{"num_hidden_layers": 18, "hidden_size": 192, "n_experts": 64, "experts_per_token": 8, "d_expert": 32, "d_shared_expert": 64, "hidden_act": "swiglu", "moe_layers": [0, 1, 2, 3, 4, 5, 6, 7, 8, 9, 10, 11, 12, 13, 14, 15, 16, 17], "router_score": "sigmoid", "normalize_top_k": true, "routed_scale": 2.5, "balance_loss": 0.000206, "balance_bias": true, "shared_expert_gate": true, "init_std_router": 0.0179, "lr_router": 0.00265, "vocab_size": 16384, "norm": "layernorm", "norm_eps": 1e-06, "tie_word_embeddings": false, "optimizer": "adamw", "learning_rate": 0.00175, "beta1": 0.9, "beta2": 0.98, "max_grad_norm": 0.5, "batch_tokens": 131072, "max_seq_len": 1024, "train_tokens": 499700000, "max_steps": 3813, "dataset": "wikipedia_en"}
Below are experts of layer 10 (counted from 0) of a mixture-of-experts language model. Rows are named router (the router's row for the expert), gate (a neuron's input weights, with its number), up (a neuron's input weights, with its number), down (a neuron's output weights, with its number) and show model dimensions 48-95. Each number is 128 + 24 x the weight over its row's rms, rounded and kept within 0 to 255. Numbers have three digits each.
After each expert's rows: "comes before" lists some tokens at least twice as common just after its tokens as in all text. This comes from a sample of Wikipedia text that the model never trained on. Tokens count by the router's weight.

# expert 8
router:090152159114146144134122140120123153138112086115140185120131133100150169141121117135183146119107128157166143103195140107131150142088136115145102
gate0:138137134115128109133142148099119092122111137159127160120121152125150146156119118097109130171099118111093124146086138117144157135127139151125183
up0:127132115112088106125110122125152096163123089097123108112074064118069138163142114148171109126162152102122137135119110125086150074184138104096089
down0:119129133149129151116151119140118127170150109094184147132109168096104138168121119155127134103131084123155154116157093142115101122104123126151103
comes before: ", ", ". ", ".", "\" ", "'", "-"

# expert 22
router:082130157180139155108135132110107156098129131103139152116132140116143159143114139101133165126102124155156140098190115136125127155091117139155100
gate0:142153143119133079134113164120119169109136122062121159115125142109138139164100135096081090137162129139128129114120141140124141123124101131125134
up0:141162111123109088173133102153130146139131139126100091131115103074121079178081138142120097101116148122116115139134100179134073118148163165170117
down0:135143109087136125105110109144154106181123117114143138095126120121149080140078089156123186086117175124132120147104107140090154122139119126099153
comes before: ", ", ". ", "- ", "s ", "-", "\" "

# expert 46
router:082108153171133149147098128131116118142139091060106134133144121122150164173091137084154092107113111161111155090146138162151100145080088117106105
gate0:146119088119114091114143147073137107125125139117192137116141097141122147115121108150125173100086112073118143119123122157088144173108132098164139
up0:165180131061083127130140116133136119055108079092109121157158115063078155167191124162111109175135116125107109172137120120112140116127134114151159
down0:130112145134151114118150166088117055151149142147134128113124134134137164107116138152119146095147138146109126129030122150122134112082108159119116
comes before: "of ", "and ", "in ", "was ", "to ", "were "

# expert 53
router:124104123132097152132135102097112177168165101095143145169142131148161141110120131151157138125104152171171161121140151127162127150124119096128126
gate0:124144096082118126130174141186156116140149113145122101124092114105109107134085128096175100175099138150122141073111137120093135120140181128104150
up0:108146158151157110086124153082158120121075147153155142115132108090129105134147102167166156153129147138102092094147098149132106167151103133149109
down0:123110100107153148119128119124145152151136114098130162126159118191123140142095145089173126177126174106106105128144154125102139130133158142121138
comes before: "the ", "a ", "his ", "to ", "an ", "be "

# expert 26
router:094124113164122154144099134127164147130165116111128155127164119114122159148099103149151123108133075152131167081131146127165100129088100108116109
gate0:104081134089141093149103165133126111092120134120126141099148083115124124148125135140147107099083134122114113101114154071145140124129092133130082
up0:123112111135109113149109105069091110088150124164127149110158137147129119163133133147132125119135112123120138116119125106127155147170081107135140
down0:145123140085150111125108135120197082131146148112130092141103160122082139127111140125133104128125092149103159115096114098155142120146131101131093
comes before: "of ", "was ", "is ", "and ", "in ", "to "

# expert 30
router:105166155159155146114119123129098161095123118105140127131149181143112154136116143113148107137102134140102155098185131136109149149089106114158084
gate0:127139131120101126163177096129111140115119134156090153134167058119134098132110146103132105098121136112150084170138097114116160128148083117112152
up0:144153144105118126132133121131156120163133108152101119095124140092124124125157132150128164129117159117152163132114115096153124162099134127104131
down0:151124142155076110100143145118151102127153084082109100062124105115130140184117080118166165107122139124104096164181122116143167129108164148165081
comes before: "| ", ".", ",", "–", "; ", " "

# expert 38
router:103114160139103154133072151133090161140159078122139153126159147126159171130117148143139116154111133170159163108160121155169154126113158128119107
gate0:130102146081119107132132113142158131161091172150136119090151153128110138134146131137138129129094145154129121091144122145095145099161091142125118
up0:091112148098094137143141159178062087150156099156126121160150117106131152128166143138137119119105117161179111133141117120131132109111062113122117
down0:118097135102127108142124152107148093154147122075132162158148131134152157130154164122100106134105154144117149102130138139112126158115134133093128
comes before: "to ", "in ", "by ", "for ", "of ", "with "

# expert 17
router:073117140152146151129118125133130134116111121070097130089099181122149173149065102144102140152124119156148177142135099139158122141123140090133141
gate0:097132101085142157110184161093094140159144149094123148104130114131119140189101113130147164106110166124126163095128113109124076109076112124120126
up0:078142146148127122143087114104177127112127152131088130138078132089141129097155147152101115125073109135116130141132167167159096093114170158136117
down0:105140151124121130128130113153139151053091142117139123129147143070093133148148154125152146109107113119108148142168074129129158103120114164160137
comes before: "The ", " ", "\n", "In ", "He ", "- "

# expert 14
router:088118144159133139163114141124085150138136092109124157142152133142111138138154124114127148129116153150137153102142106156170108140099097109162119
gate0:097156141168157153124133159152135106124068131114131123140139116120133138139121182134121125132165147138110085137131152120109125175165117157111110
up0:150130126124097099131136136117144071104110117108131121109148138129140163092109128147110133125137127128100076112124150110163104154126169107130105
down0:167163157137133155107116080115129137127143144108057098152104163095116175127127178158156133110131170116118162103108148141145114097138149119145129
comes before: "the ", "a ", "his ", "their ", "its ", "her "

# expert 16
router:094087147136146140114123122139125145166151094118135173119153152121161157115091148128120107102145081155144205125172170144160124125111124144149140
gate0:129095131162147173119123124130140118138086154137138121074159137138120163133076099141149141108153126118113143128112125128180155134091102154135162
up0:117097136169147132192105137139182101107134126119090103083097128117126149158100155144147147083154106114101112137126132131136202148138086160186133
down0:181083108137120148112134177155159100154157138147137135095127107102131086111113117090142145104087146113134125093173141132119103114115147136105144
comes before: "| ", "of ", "in ", "===", "==", "for "

# expert 31
router:094116157131127140124162121132090173114135089097141140127139106132163188150135129146140110125128124131155141098218126122116137119142138097103119
gate0:111142102134127175158146140123099116139092145123146147111056125156142143111089153115178115095158179080135162122097131093147140133121113118159176
up0:088111131126097152126116133113140090138158130118134138118120152108113126126142143120158151119128107173160130105112118166129157166092116115108113
down0:118065144106161140136164098112114133141125105113122154160164102129127114135154134165110137157147155114078111183145127166142155086117145156121130
comes before: ", ", ". ", "\n", ".", "'", "s "